{
  "experts_per_token": 4,
  "d_shared_expert": 0,
  "router_score": "sigmoid",
  "normalize_top_k": true,
  "init_std_router": 0.0171,
  "lr": 0.00178
}
Below are experts of layer 4 (counted from 0) of a mixture-of-experts language model. Rows are named router (the router's row for the expert), down (a neuron's output weights, with its number) and show model dimensions 0-159. Each number is 128 + 24 x the weight over its row's rms, rounded and kept within 0 to 255.
Before each expert's rows: "comes before" lists some tokens at least twice as common just after its tokens as in all text. This comes from a sample of Wikipedia text that the model never trained on. Tokens count by the router's weight.

# expert 1
comes before: " the", " a", "ing", " to", "ed", " in"
router [115 150 139 151  90 139 120 130 120 136 133 107 110 112 127  86 135  93 102 142 120 155 137 142 126 142 157 159 114 125 136 155 133 154 111 118 133 109 132  81 123 136 140 119 137 121 101 122 171 135 106 113 106 148 138 155 132 145 185 134 157 128 174 136 151 126 105 152 105  79 116 132 143 129  90 113 109 132 125 158  95 102 162 106  97  90 182 149 177 142 141 143 110 127  85 151 142 136 149 126 130 157 117 114 101 149 111 111 143 132 110  86 152 180 150 136 108 132 112 145 124 184 106  96 127 153  80  89 119  83 163 105 145 183 114 119 110 118 131 135  99 163 119 130 130 163 113  94 149 112 148 107 131 192 146 157  87 137 139 110]
down0 [171 134 147 121 117 131 129 121  97 128 156 148 162 119 133 119 147 135 146 117  84 115 154  93  94 108 132 141 141 162 162 113 121 154 117 120 123 127  99 166 125  82  85 101 144  74  83 162 132 157 154 106  86 147 125 112 122  82 150 135 129 132 137  93  91 105 128 127 144 119 137 146 149 152 141 129 173 121 140 181 133 148 158 183 135 129 104 129 117 134 123 118 159 177 136 134 164 117 110 100 128 127 141 133 119 186 166 159 125  99 118 134  98 126 127 151 156 103 135 147 106 149 154 165 170 126 137 179 122 177 120 131 140  96  92 141 146 122 100 110 121 107 129 126 132 130 128 175 136 155  87  95 123  99 124  92 138 107 152 118]

# expert 14
comes before: ",", " (", "\n", "'s", "\"", " =\n\n"
router [143 139 126 138 156 133 120 146 159 144 129 141 116 148 111 119 108 126 118 117 156 167  93 145 134 124 120 177 124 102 152 150  94 131 118 124 116  94 125 121 132 106 114 132 128 138 108 130 142 150 137 125 119 157 121 111 140 138 122 126 142 122 118 113 110 153 159 168 154 100 146 142 145 119 132 124  94 139 113 129 106 109  98  53 109 123 195 128 150 120 153 163 115  92 113 156 114 157 133 121 138 135 158 110 110 132 125 155 128 117 138  89 161 127 147 121 109 153  77 167  87 225  73 144 151  92 151 129 144  66 173 117 116 143 152 100 149 146 148 130 159 170 141 130 106 122  97 125 139 117 115  96 126 141 172 162 109 154 146 144]
down0 [153 103 113 116 140 161 100 169 130 109 135 159 116 117 130  93 129 154 122 164 115 167 132 140 148  87  90 128 122 150 139 114 121 118 156 142 138 160 144 134 104 158 110  76  96 117 132 152 132 157 145 147 129 127 164 118  78 163 129 145 121 123 129 120 109 150 109 124 100  76 114 146 133 130 132 119 190 147 114 158 121 103 138 109 133 144 104 152 113 138 102  96 104 106 156 159 161 117  78  88 154 119 118 108 132  92 152 173 100 128  78 144 121 124 105 164 152 154 105 123 151 170  95 151 155  93 157 115 145 100 115 142 131 169  90 134 103 133 162 163 110 110 146 125 114 123 141 124 164 140 148 115 137 168 145 146 116 143 140 184]

# expert 20
comes before: " of", ",", " in", " and", ".", ".\n\n"
router [151 181 116 104 108 117 113 148 149 147 107  96 125 130 168 121 102 135 112  81  93 170 114 151 142 122 137 131 132  77 117 135 137 139 120 129 157 121 130 100 144 116 163 150  96 179 132 146 139 163 163 131 124 129 145 143 140 140 154 120 130 106 120 111  87 169 179 129 126 138 110 136 140 118 152 115 130 123 120 106 137 125 113  63 107 144 119 118 151 145 134 141 153 113 134 155 117 143 128 132 113 145 163 100 117 156  92 116 144 144 106  96 115 131 136 155 138 139 108 159 119 168  89 120 106 136 112 112 143  94 253 120 148 128 113  96 128 122 112 138 153 151 158 131 131 123 156 161 157 126 165 142 149 174 133 149  99 129 149 126]
down0 [145 188 118  64 112 117 125 143 134 157 157 129 152 132 150 101 116 133  94 143 146 150 104 111 110 106 126 145  70 114  67 135 124 169  84 150 164 135 142 115 105 110  75 106 105 124 131 136 112 128 111 103 140  97 152 155 153 140  93 127 185 137 118 119 145 162 117 149 120 136 122 124 151 166 190 108 132 112  91 137 105 134  98  89 141 144 135 105 112 120 122 133 143 122 168 109 138 158 137 112 169 119 146 115 103 139 101 152 111 112 131 167  98 146 127 127 136 132 126 122 142 130 152 141 175 137 118 122 150 120 132  86 175 116 115 161 130  91 167  93 145 112 151 125 121 125 141 106 155 139 175 144 133 150 132 102 136 112  86 156]

# expert 26
comes before: " of", ",", " and", " in", ".", ".\n\n"
router [140 163 153 117  91 111 112 146  91 133  93 130 123 128 137  83  97 127 131  74 131 137 118 128 135 130 159 135 109  90 107 166 153 162 117 132 139 105 143 118 138 104 147 133 106 137 125 111 130 176 123 104 125 129 108  93 147 113 119 117 139 114 117 108  73 164 152 169 148 130 130 138 122 120  99 155 147 128  98 123 120 141 133  59 117 127 147 125 155 174 153 159 149  97 142 129 120 130 102 134 129 153 116 111 133 170 153 119 115 139 135  95  98 171 126 168 174 124 115 126 107 174 135 127 114 118 132 127 134 111 222 115 155 127 116  73 126  93 105 120 145 169 122 133 131 153 156 123 145 136 165  99 140 183 128 151 104 147 131 158]
down0 [145 142 121 129  96 103 161 118 124 145 164 166 125  65 100 144 123 112 126 120 142 144 147 110  89 135 107  79 147 148 114  96 147 136 128 123 126 108 115 118 108 146 145 113 136 127 146 121 137  87 149 119 109 114 154 131 124 148 144 142 124 121 109 138 142 144  91 104 152 147  89 111 130 174 166 148 116 146 113 174 117 112 124 132 115 129 117 160 130 125  73 158 116 125 128 128 109 163 168 113  99 142 120  92 121 116 144 151 126 155 208 181 136 145 112 109 124 100 143  90 107 125 109 162 126  83  94 135  72 126 102 112 125 112 107 117 111 114 141 152  85 141 120 157  93 155 117 119 142 177 196 153 143 150  93 112 114 132 127 149]

# expert 3
comes before: " |", "–", ")", " (", "=", "\n"
router [ 89 123 121 141 149 108 113 133 130 132 136 135 117 149 170 126 146 146 158 110 145 135 147 120 153 160 131 182 126 141 140 126 130 150 107 134 157  93 114 148 101 103 135 182 141 135 130 100 196  98 134  97 131 123 140 106 141 111 117 141 131 107 118 106  99 123 129 142 117 125 155 135 104 158 104 119  90 139 127 125 137 113 137  79 119 158 121 125  98 122 157 110 157 114 119 159 105 149 134 121 128 115 126 108 137 121 129 169 129 109 120  99 159 102 124 105 126 117  88 146  66 192 134 125 159 133 146 129 141 117 218  99 169 137 124  70 124 133 143 125 169 148 146 144 136 132 132 108 162 111 154 119 126 149 140 139  70 196 128 102]
down0 [135 115 115  95 122 100 166 113 148 130 134 137 168 134 127 141 154 126 124 141 146 102 172 102  86 106 122 114 171 114 173 132 126 114 119 146 146 137 134 106 138 140 148 151 116  91 128 146 149 146 114 152 132  79 117 144 128 148 151 140 162 168 143 131  87 138  98 135  95 140 112 123 102 196 134 145  98  84 111 151 167 121 144 124 156 146 134  97 120 149 101 120 125 179 127  73 131 149 129 102 107 106 110  99 113 143  99 137 150 134 129 119 109  79 138  93  94  98 196 112 130 114 154 120  94 154 124 151 115 128 126 124 114 123 152 135 124  94  98 120 115  97 152 140 103 153  81 163 121 154  82 130 108 155 170  92 108 134 108 147]

# expert 30
comes before: "1", "2", "3", "4", "7", "5"
router [130 153 122 122 104 147  99 139 128 123 162 131 154 125 123 144 103 103 120 108 128 108 197 158 108 133 114 131 147  89 142 113 125 142 101 125 137 144 130 119 153 148  92 104 125 153 128 144 125 122 111 101 136 158 108 126 114 137 154 157 141 140 147 155 121 192 136 145 105 127 125 151 140 156 126 128 129 127 125 117 111 117 172 108 125 132 133 139 141 173 134 155 146 125 109 137 111 131 109 168 120 116 158 125 159  98  92 140 141 129 135  96 103  96 146 123 145  93 124 137  70 187 140 131 144 102 121 115 139 112 171  97 121 124 127 115 132 127 117 132 116 137 133 108 137 113 126 124 114 145 122 112 191 179 168 175  76 245 153 141]
down0 [153  94 162 129 111  80 156 159 141 124 116 172 136 138 153 112 122 123 142 157 101 117 145 165 167 145 155 108 193 137 120 138 119 118 173 116 114 133 123 116 115 116 103 129 109 115 142 106 148 139 132 149 126 115 108 134  98  93 145 102  94 127 140 139 123 129 134  96 126 138 154  82 124  87  92 135 117 132 127 126  74  78 119  98 135 128 159  95 131 150 139 156 122 169 158 163 166  89 153 130 187 105 108 130 124 116  97 128 113 107  93  73 108  73 136  70 116  92 110 153 105 123 118 164 130 129 138 133 130 125 132 174 119 152 111 119 106 115 125 120 121 108 131 139 128 128 117  88 104 129 103 132 143 105 105 110 101  90 109  84]

# expert 22
comes before: " ", " |", "|", " |\n", ";", "%"
router [ 98 122  89 100 115 118 118 156 160 109 148 113 130 113 146  80  91 106  93 126 137 131 163 129 147 129 166 153 116 127 127 158 130 160 131 106 108 113 110 104 158 115 152 138 122 167  97 159 197 154 135 143 127 123  99 136 139 135  98 123 132 151 115 108 114 118 140 109 137  82 139 149 104 131 159 121 145 138 116 134 145 136 127 142 124 140 165 130 136 132 131 131 174  96 145 150  96 152 138 134 133 115 143 118 172 153 127 122 148 161 128 110 135 127 109 118 136 116 118 152 106 178 139 125 101 125 138 117 141 109 183  87 107 115  84  83 119 146 114 115 103 131 103 105 123 168 141 134 106 142 139 119 163 222 164 138 126 205 167 136]
down0 [160 137 155 132  77 133 126 164 206 127  94 130 123 180 122 118  94 108 152 118 159  75 146 145  93 150  88 140 148 114 126 125 122  86 127  92 149 129 136 135 158 168 110 153 111  91  98 111 121 144 112 165 123 143 148 166 107  92 121 128 136 105 129 130  99 120 117 130 138 133  95 118 113 134 157 128 115 135 139 114 126 168 182 113  91 179 133 140 116 114 161 117  76 104  90 152 151 143 167 113 113 105 156 107 123  99 151 143 158 103 142 139 122 149 137 131 142  94 114 136 117 128 164 126 154  86 156 107  87 165 104 137 114 110  90 138 157 119 120 112 133 135 110 138 115 128 150 121 143 131 143 127  97 121 136 173  93  99 124 110]

# expert 17
comes before: " the", " a", " and", " be", " was", " which"
router [117 145 130 109 132 132  94 157 155 142 105 113 159 147 152 100 105 111 141 109 143 133 144 130 123 123 126 132 138  97 105 142 180 153 101 101 133 112 140 120 135 121 129 136 150 164 135 129 188 103 142  96  78 128 126 137 145 133 129 152 153 130 157 127 122 129 144 169 181  85 163 153 169 151 130 101  92 125 111  72 140 125 157 124 116 111 144 122 139 173 154 154  83 111 133 127 117 147 161 157 141 110 133 112 183 164 109 108 130 109 111  94 163 162 158 136 175 128  87 143 135 127 131 101 129 117  85 145 143 110 108 104 151 128 110 131 176 106 109 149 134 140 122  91 124 140 159 116 173 151 136 109  90 163 148 173  94 162 124 144]
down0 [102 132 119 145 121 134 136  95 124 120  99 102 151 114 107  81 132 118 125 156 162 106 158 104 133 115 101 158 140  95 119 167 146 125 153 114  54 151 148 137 135 122  97 140 136 157 168 129 144 168  83 120 142 144 155 122 137  98  80  94 127 123 158 159 135 146 143 102 118 123 155  87 124 127 140 117  70 149 161  97 134 147  91 154 128 159 136 117 107 127  99 131 106 110 143 139 107 140 153 133  96 118 144 150 121  92 138 105 149 120 120 152 125 146 114 107 115 141 123 103  90 121 174 127 167 118 114 139 135 142 138 196  97  96 144  84 144 135 142 138 112 107  89 114 118 117 194  96 133 122 143 123 122 173 142 142 145 148 102  90]

# expert 27
comes before: " the", " a", "-", " his", " by", " as"
router [114 146 113 126 119 119 133 132 102 147 136 162 121 140 123 132 116 104 158 128 139 149 150 146 164 166 111 157 113  92 131 128 135 152 141  97 125 122 136 112  92 125 122 136 100 107 129 141 181 115 114  76 126 174 132 144 111 147 163 145 107 147 156  84  96 144 125 131 123  88 160 158 139 122 141 122 100 116 116 133 126 142 107 115 137 113 131 157 122 128 145 126 117 124  98 155  82 154 146 148 126 123 107 132 120 180 102 145 130 130 104 116 139 129 131 111 171 126 111 171  78 168 124 112 110 162  66 104 156  91 116 130 144 121 129 127 104 113 121  93 144 139 131 136  91 155 172 129 153 145 165 118  93 223 125 137  65 132 157  93]
down0 [183 129 145 129 141 156 137 139 104 107 116 116 114 153 114  81 166 134 148 134 115 126 127 166 116 145 110 120 161 132 132 102 117 159 139  99 108 141 135 113 128 105 148 164 138 141 122 163 113 116 151 106 136 173 181 131 142 156 151 106 134 146 141 147 139 134 140 117 143 155 170 157 163 112  62 108 125  93 169 105 110  72 126 136 138 169 134 162 128  85 105 116 150 124 144 162  78 100 124 143 129 107 155 165 125 165 113 130  94  76 116 121 181  77 132 114 135 136 129 151 153 100 110 135 154 113 130 159 160 126 148 134 127 118 113 126 145 112 138 136 146 155  95 113  79 120 108 173 112 104 138  80 128 113 124 102 132 141 129 106]

# expert 7
comes before: ",", "0", ".", "–", ")\n", ")"
router [ 94 130 140 141 122 126 112 126 133 143 112  74 132 165 142 123 147 136 131 112 105 134 170 132 152 119 152 155 122 119 117 134 109 140 118 154 153 148 122 121 140  95 107  80 120 158 114 124 140 169 139  74 131 124 102 130 150 124 146 136 125 108 132 100 123 170 127 149 143 100 136 140 123 126 104 119  94 129  85 127 103 119 128  63 104  93 111 117 101 111 143 138 131  77 108 140 106 109 120 172 153 122 149 159 142 124  92 122 131 128 124 127 124 131 103 112 169 141  64 184 110 170 109 118 112 115 117 102 176 107 190  76 154 107 114  92 126 110 131 134 134 163 160 144  98 141 131 110 175 152 116 114 156 161 143 130  86 168 111 148]
down0 [ 89 122 126 121 130 165 171 124 114 129 124 158 155 157 138  99 107 121 148 179 116  93 116 139  94 130 104 118 129 139 126  89 108 134 128  96 107 102 117 156 113 154 112 136 126 111 162 100 132 137 108 101 117 151 175 149 109 121  96 143 166 130 107  89 122 138 153 136 111  95  73 125 120 122 140 122 102 108 137 145 173 138 123 121 137 139 157 113  73 124  96 109 140 125 109 111  84 188 133 143  90 103 106 150 152 112 141 135 118 128  99 146 105 119 167 149 103 177  84 142 107 165 191 135  94 108 103 163 168 122 130 173 125  93 148 138 123 166 126 141 124 169 112  95  90 141 140 103 110 117 131 132 135 136 141 156 113 112 141 123]

# expert 28
comes before: " ", " \"", " A", " —", " L", " W"
router [ 72 140 104 103 111 120  96 120 135 168 141 120 128 138 142 148 127 118 150 121 116 167 130 146 133 153 142 154 128  95 101 150 172 154  87 128 127 144 109 137 123 145 151 129  97 207 118  97 142 125 115 122 136 155 132 131 137 125 163 143 127 106 149 143 119 158 163 149 139 121 128 160 112 150 113 117  75 163 160 125 109 130 123 108  86 145 153 123 148 150 135 120 143 113 115 141  85 154 144 151 136 130 123 103 119 160 132 141 142 115  92 125 144 120 131 127 131 155 126 140 161 153 105 114 106 100 106 142 163 123 102 102 181 161  96  74 116 116 118 144 147 165 126 109  97 147  86  98 131  93 149 106 171 134 141 150 132 222 147 108]
down0 [154 118 115 135 104 137 135 113 117 101 134 123 117 121 128  91 126 150 112  90 123 115 138 112 125 111 104 146 174 119  93 115 152  97 112 112  99  75 117 121 110  90 163 104 150 110 126 108  66 168 156 150 114 108 162 170 122 157 174 122 136 151 119 153 104 124 121 178 139 120 141 104 139 162 144 106 131 139 143 124 134 116 139 153 149 114 113 105 153 114 115 149 166 116 167 138 117 159 114 162 118 128  81 122 130 139 111 131 127 176 144  90 154 114 108 161 111 149 125 173 123  84 121 111 124  85 134 100 134 129 104 154 125 129 155 139 156  99 151 110  89 111 107 171 165  86 114 155 130 118 133 144 185  81 119 115 103 175 105 141]

# expert 31
comes before: " ", "|", "-", " by", " \"", " on"
router [128 145 110 129 128 134 113 137 161 145 179  96 117 149 168 161  94 114 117  70 128 145 155 131 147 101 138 145 105  97 134 169 136 166 107 120 142 106 124 133 160 109 156 135 118 190 141 166 162 143 156 127 113 140 133 122 156 108 172 145 109 128 132  97 106 149 144 106  90 130 147 126 128 140 170  95 144 134 108 124 138  99 172 121 122 150 150 111 143 148 146 126 120 104 122 151 102 176 164 129 139 167 150 122 142 156 117 130 156 176 115 106 133 133 157 140 150 146 141 163 133 136  87 125 115 109 124 122 142  76 148  77 155 150  92  81 136 123 118 138 125 119 110 138 125 151 107 133 127 127 153 112 166 194 145 141  96 185 153 130]
down0 [124 128  88 109 149 120 120 121 131 151 129 128 151 116 119 154 100 114 105  90 103 102 122  88 178 103 123 137 103  94 139 118  82 128 142 122 122 119 160 108 165 116 123 145 139 167  93  99 125 136 110  88 145 134 136 133  96  79 136 147 124 118 145 116 153 171 130 113 180 118 149 182 146 116 150 179 110 117  71 161 149  76 131 144 160 136  94 119 105 155 101  90 151 194 153 125 138 128 128 123 133 143 111 140 158 121 118 157 114 151 113 126 111 141 100 131 127 101 121 130 116 123  88  85 159 117 173 107 133 151 127 124 135 117 153 154 119 130  91 131 140 170 136 143 122 110 163 118 130 184  97 125 122 142 138 112 155 164 152 154]

# expert 11
comes before: "1", "2", "9", "0", "8", "3"
router [124 154  89 120 138 128  94 138 122 141 100  90 102 135 162 118 117 107 139 103 141 144 207 115 141 131 142 122 153 107 132 139 153 141 108 116 127 142 143  90  90 105 123 121 111 106 126 109 155 137 118 134 105 166 136 143 123 114 160 140 139 148  69 119 119 162 123 144 169 127 129 150 131 111 125 131 107 101 147  86 118  92 163 150 148 141 163 149 150 147 140 123 142 131 143 144 107 134 145 158 108 108 138 101 155 145 122 131 147 147 166 136 150  84 150 124 168 158 115 131 156 173 130 109 144 109 115 108 134  93 152 103 146 127 140 107 157 111  81 104 140 116 131 120  99 147 154 120 168 163 106 108 199 172 107 157 124 209 125 151]
down0 [ 75 114 129 106 105  89 140 176 141 202 105 123 144 136 145 104 164 134 120 131 104 151 128 157 146 124 133 156 162  89 102 113  82 127 151 101 148 160 131 166  98  99  97 121 171 104 120 101 149 183 127 142 136 135 135 134 143  83  88 150 121 136 176 127 153 120  97 128 116 138 111 113 148 143 141 123 114  95 132 132 125 124 117  68 107 112 135 119 112  95 154 131 142 122 108 140 155 111 140  85 100 116 143  97 107 149 106  80 145 100 113 121  79 135  98 137 107 119 123 153 116 129 185 135 133 184 138 120 122 126 144 149 131 115 143 105 128 158 114 101 117 138 115 140 161 114 135 101  81 116 148 124 126 116 167 132 107 123  94 114]

# expert 13
comes before: " |", " |\n", "|", " and", " was", "-"
router [126 152  99 128 109 129 126 133 109 147 115 108 139 153 144 103 130 136 144 134 125 116 160 128 134 152 161 139 115 115 134 151 127 139 159 101 122 108 110 127 132  98 111 148 120 199 115 105 187 126 121 132 152 143 142 109 130 110 100 119 118  93 131 108 154 170 122 107 144 119 148 138 152 157 124 127 127 131 125 119 106 135 117  60 108 141 167 137 128 149 160 145 102 117 143 177 134 161 142 123 105 148 139 127 124 135 144 156 149 133 164 104 107 129 129 129 164 154  77 155 144 126 118 145 114 136  82 146 132  84 148 106 141 144 112  73 149 124 115  99 131 148 123  96  91 131 154 128 151 117 183 101 158 146 197 172  87 203 141 164]
down0 [107 155 114 119  89 155 134 149 104 134  98 131 117 141 110 116 153 127 128 140 127 130 131 114 134 109 118  93 114 136 112  86 171 129 148  95 116  96 124 138  69  76 166 146  71  66 123 112 132 178 122 153 114  96 164 124 113 126 115 131 120  99 132 130 122 130 123 122 126 168 167 161 107 131 158 102  98 115 132 155 108 134 150 113 110  97 145 112 156 106 185 186  87 119 164 142 135 157 129 173 127 158 115 182  92 165 131 114 140 154 137 137 155 126 146 106 113 122 133 133  96 128 141 132 127 115 113 135 143 113 132 101 117 117 131 121 117 144 115 139 138 112 118  98  95 146 146 132 125 131 105 107 123 189 111 149 120 183 184 119]

# expert 25
comes before: " the", " a", " he", " to", " that", " \""
router [121 159 100 139 128 149  97 126 127 162 121  76 112 161 101 133 113  84 124  76 146 146 180 126 132 151 140 135 155 131 110 148 116 125  99  91 159 126 133 140 103  54 138 105 134 170 139 136 167 144 134 104 112 145 149 136 140 111 131 143 125 121 155  94 166 140 129 136 134 142 141 169 109 147 131 116 145 116 114 119 142 101 106 115 106 143 137 144 109 146 129 150 118  89 115 150  91 154 127 121 130 128 139  95 164 147  82 128 114 110 126 110 128 166 146 126 152 132 112 187 114 188 156  98 130 121 123 116 167  87 158 100 153  78 102 108 165  71 119 110 129 125 131 118 109 161 162 114 167 121 146 118 136 169 156 153 132 146 106 128]
down0 [112 126 107 127 126 168 129 117  96 139 133 126 155  79 117 116 159 118 132 149 143 100 142 128  87 119 107 136  82 130 147 139 119 131 141 127 130 146  95 115 111 150 150  90 137  94 116 122 108 106 144 117 213  93 139 121 104 102 130 136 139 152  86 168 114 125 179 150 145 128  89 120 109 148 152 113 139 176 104 170 121 162 100 104 107  95 108 131 116  99 161 134 113 148  78 153 122 126 104 178 118 135 132  95 122 138 161 119 157 123 101 148 131 175 102 156 121  90 139 181 135 134 131 167 102 161 111 154 113 142 115 134 115 122 166 183 142 114 115 105 111 126 135 123 119 116 119  87 122 136 165 133 110  77 115 134 141 108 115 117]

# expert 29
comes before: " the", " a", " his", " to", " an", " her"
router [123 151  67 145 127 134 127 165 142 140  96 144 109 144 155 153 168 128 134  78 124 177 178 149 115 163 140 172 122 113 113 147 115 147 110 140 157 116 151 104 137 149 148 128  76 129 129 143 142 131 109 115 140 134 122 107 129 129 147 162 153 121 174 101 144 152  97 150 132  97 145 110 176 150 130 131  75 136 104 137 116 140 153 131 106  94 145 125 155 121 145 162 103 123  73 150 110 152 148 134 117 145 144 136 116 129 119 149 145 112 100 143 138 145 136 127 151 159 103 159  99 188 109 114 116  89 104 130 116 119 154 110 142 123  93 111  84 103 121 121 114 145 109 127  64 171 144 133 158 122 171 120 146 186 132 125 104 144 149 117]
down0 [161 163 157 131 134 175 145 135 117 135 126 125  93 147 153 160 128 146  97  98 111 106  90 155 153 131 128 134 136 124 145 135 107 130 102 136 113 103 101 134 159 158 107 149 132 117 138  73 131 129 146  97 135 111 113 134  90 142 121 141 122 157 135 151  92 147  87 141  90 111 100 145 158 127 130 109 114 143 137  88 142 149 137  91 163 115 135 156 108 147 112 111 127  98 126 167 134 109 157 134 156 129  95 132 105 112 113 127 104 158 143 155 149 131 124  98 117 143 121 117 115 112 110 127 142 109  65 128 145 140 101 137 156 125 127 129 131 165 137 146  84  99 122  71 163 146 117 136 117 110 143 135  96  95  80 136 154  14 107 146]

# expert 8
comes before: "-", "|", " The", "==", " He", " In"
router [119 139 113 154 114 153  94 145 124 127 153 129 131 135 115 149 129 116 118 106 116 196 153 157 158 131 147 141 149 135 125 150 153 153  92 108 165 129 124 141 142  95 134 133 138 181 107 142 178 121 122 113 144 153 144 149 133 153 158 136 120 111 152 121 128 156 159 145 126 104 121 162 155 136 110 114 119 103 125 112 115 130 121  75  75 148 121 120 151 137 126 122 122  93  90 144 119 166 121 133 138 144 151 111 150 124 146 135 121 115 114  93 112 136 126 137 147 135 133 141 169 169  79 124 102 138 115 126 160 130 155  63 165 134  82 118 177  97 153 122 154 194 145 157  88 157 126 106 159 153 166 137 166 156 149 141 100 182 135 118]
down0 [139 112 150 120  80 118 122 136  94 107 144 133 111 147  82 181 111 145  94 133 119 159 159 133  96 149 113 133 157 162 119 113  73 176 126 165 109 110 162 112 130 146 103 136 154 152 109 138 114 127 136 104 139  96 133 125 135 156 114 148 123  92 142 141 116  88 108 120 106 149 108 101 138 152 147 151 127 129 118 135 126 160 113 181  83 156 133 136 124 138 119 129 111  91  77 127 140 146 118 122 135  87 123 143 122 117 177 159 129 104 148 180 136 114 117  99 124 106 138 147 133 150 165 140 130 135 100 136 138 117 148 104 109  57 186 143 133 117 167  88 135 152 118 147 136 132 142 105 146 155 101 103 127  65 150 129 152  86 119 132]

# expert 18
comes before: " ", "1", " the", " –", " January", " October"
router [136 136 110 140 131  92 129 125 142 148 138 145 108 116 149 131 103 135 155 113 140 147 185 146 180 158 175 152 134  97 149 148 103 137 158 127 156 130 109 118 118 146 110 147 112 141 130 160 117  95 132 111  93 130 128 143 124 140  91 131 168 111 126 121  99 147 119 118 140 122 114 132 120 151 121 129 106 121 123 114 120  84 155 124 109 142 143 140 148 127 143 100 148 101 136 148 118 155 126 161 162 159 133 127 128 161 110 168 149 114 128 132 135 115 142 151 146 138  76 192  92 175  70 151 119 115  92 132 125  80 121  79 145 111 166 128 115  59 118 104 164 143 104 114  79 160 126 130 125 132 164  90 167 173 136 132 120 182 144 120]
down0 [121 125 140  69 124  90 129 122 146 139 112 125 132 129 137 125 119 133 130  78 121 123 132 132 115  91  94 164 111 124 119 172  90 118 131 135 134  68 138 124 153 132  91 128 112 120 108 114 148 107 139 123 184 106 144 103  96 160 135 143 138 124 137 126 160 129 115 108 118  60 131 105 127 136 131 106 147  89 135  96 175 162 120 156 159 125 140 155 109 137 116 112  97 123 103 147 182 160 153  77 120 109 122 127 165 141 107  73  98 108 104 153 145 118 120 137 153  98 110  91 123 146 118 135 138 160 144 179 112 159 112 136 118 136 145 113 147 191 125 143 176 109 113 137 129  99 136 122 124  99 131 136 110  79  97  98 113  96 106 119]

# expert 9
comes before: "0", "9", "8", "1", "5", "2"
router [128 122 120 129 131 114 114 103 129 171 145 107  96 135 142 113 110 125 153 109 139 119 187 124 121 111 156 174 105 105  85 128 131 152  85 152 181 114 140 127 117 101 129 156 127 126 114 128 191 152 109 117 117 159 135 130 148 100 125 147 134 110 110  98 132 147 127 145 115 122 127 129 146 119 114 125 129 124 134  95 116  79 159 109 142 111 130 148 104 134 146 127 137 124 135 162 126 104 160 105  97 151 142 135 181 164 109 143 149 137 145 112 152 132 159 143 171 152  72 129  85 168 134 118 153 124 116  91 143 113 168 130 163 154 143 108 145 134 116 121 154 162 118 127 100 127 162 121 179 161 147 130 201 139 115 118  91 206 129 125]
down0 [141 147 145 154 114 138 172 143 137  89 115 126  98 126 155  79 117 144 110  87 129 100  90 116 100  87 135 172 122  88 157 139 148 187 112  92 125 161 106 131 111 128 139  99 121 115 149 137 137  76 131  98 144 159 129 142 141 123  96 122 138 101 122 162 131 140 183 125 131  80 142 102 118 147 116 121 169 135 132 157  94 132 147 138  91 147 142  97 143  73 143 166 108 128 135 143 135 118 150 131 150 134 127 115 134 127 143 138 131 151 157 118 151 160 119 122 182 132 161  73 137  94 146 115 104 114 147 137 144 126 125  67 104 122 157 148 138 105 131 109 155 116  64 115 145 144 105 125 127 118 113 114 123 120 105 124 133  79  83 123]

# expert 16
comes before: "1", "2", "3", "4", "0", "5"
router [121 157  94 137  79 124 112 155 138 133 125 102 117 127 124 148 105  88 137 107 124 130 189 115 140 157 148 134 143 118 148 153 143 140 108 141 122 132  96 114  94 130 112 124 118 148 113 101 145 140 134 147 102 155 106 124 141 131 132 145 154 160 114 134 152 147 123 157 129 122 145 171 131 129 123 124  99 135 136 106 120 123 151 177 113 143 157 131 178 161 139 103 144 120 112 132 100 152 122 159 101  99 126 102 169 121 135 142 161 141 153 138 160  88 134 127 174 130 140 122 134 176 117 110 142 105 121  91 109 104 198  95 166 127 127 113 118 105 102 136 117 113 141 109 127 109 132 118 149 163 124  91 197 158 159 177 106 221 127 135]
down28 [103 149 145  99  84 144 144 142  94 130 127  82 146 113 169 120 121 110 133 125 114 165 141 142 119 150 126 109 158 178 139 115 154 127 144  96 166 138 127 113 164 143  82  90 162 149  93 115 133 131 118 143 153 115 128 153 102 127 139 101 166 140 126 129 134 106  83 132 101 192 122 127 138 131 131 130 147 108 123 139 129 143 123 114 124 116 133 155 154 100 109 134 129 159 107 166 125 115 125  97 173 161 125  88 126  87 140 103 119 133 102 130 127 137 150 103 158 164 159 115 114  87 143  91 121 133 102 148  91 148 143 142 135 182  66 164 136 124 165  85 146 125 115 117 125  96 107  82 120 125 115 151 112  69 129 129  78 120 124 110]

# expert 2
comes before: ":", " |", "0", "–", "\n", ";"
router [128 161 121 115 148 155 137 156 115 111 148  94 106 122 146  62 103 120 115 124 128 117 189 133 134 120 115 136 134 115 129 184 134 121 118 114 122 126 122 135 125  64 114 122 124 143 120 118 166 138 102 107 102 158  73 152 124 161 134 110 125 123 114 134 122 122 130 129 148 132 147 118  90 161 157 130 134 121 115 129 130 104 125 101 127 107 133 125 141 103 125 172 141  86 132 131 100 115 146 137 101 140 106 146 159 136 115 105 114 161 154 127 116 134 126 127 136 143 136 179  94 151 126 165 132 132 105 106 125 120 212 105 159 150 109 108  92 146 125 133 135 165 145 157  94 125 124 115 130 127 158 128 163 174 116 135  87 233 123 101]
down0 [147 168 123 162 122 124 163 127 165 145 139 125  74 141 141 149 150 127 101 161 158 147  90  92  93 127 109 122  86 140 109 124 131 112 101  95 132 120 164 104 129  95 102 103 148 123 150 129 146 143 119 159 127 152 105 118 139 157 114 119 124 117 102 125 131  89 105 144 106 136 121 113 131 147 126 144 105 122 157 166 102 140 110 103  99  79 128 114 142 148 140  99 107 103 173 108 136 183 149 119 154 125 121 134 108 123 140 152 127  69 130 169 160 128 126  90 136 146 172 120 166 113 181 160 169  86 133 117 141 130 183 105 110 109 119  95 117  73 154 124 141 115 143 120 102 139 148 111 133 128 122 130 118  78 118 146 104 115 172  97]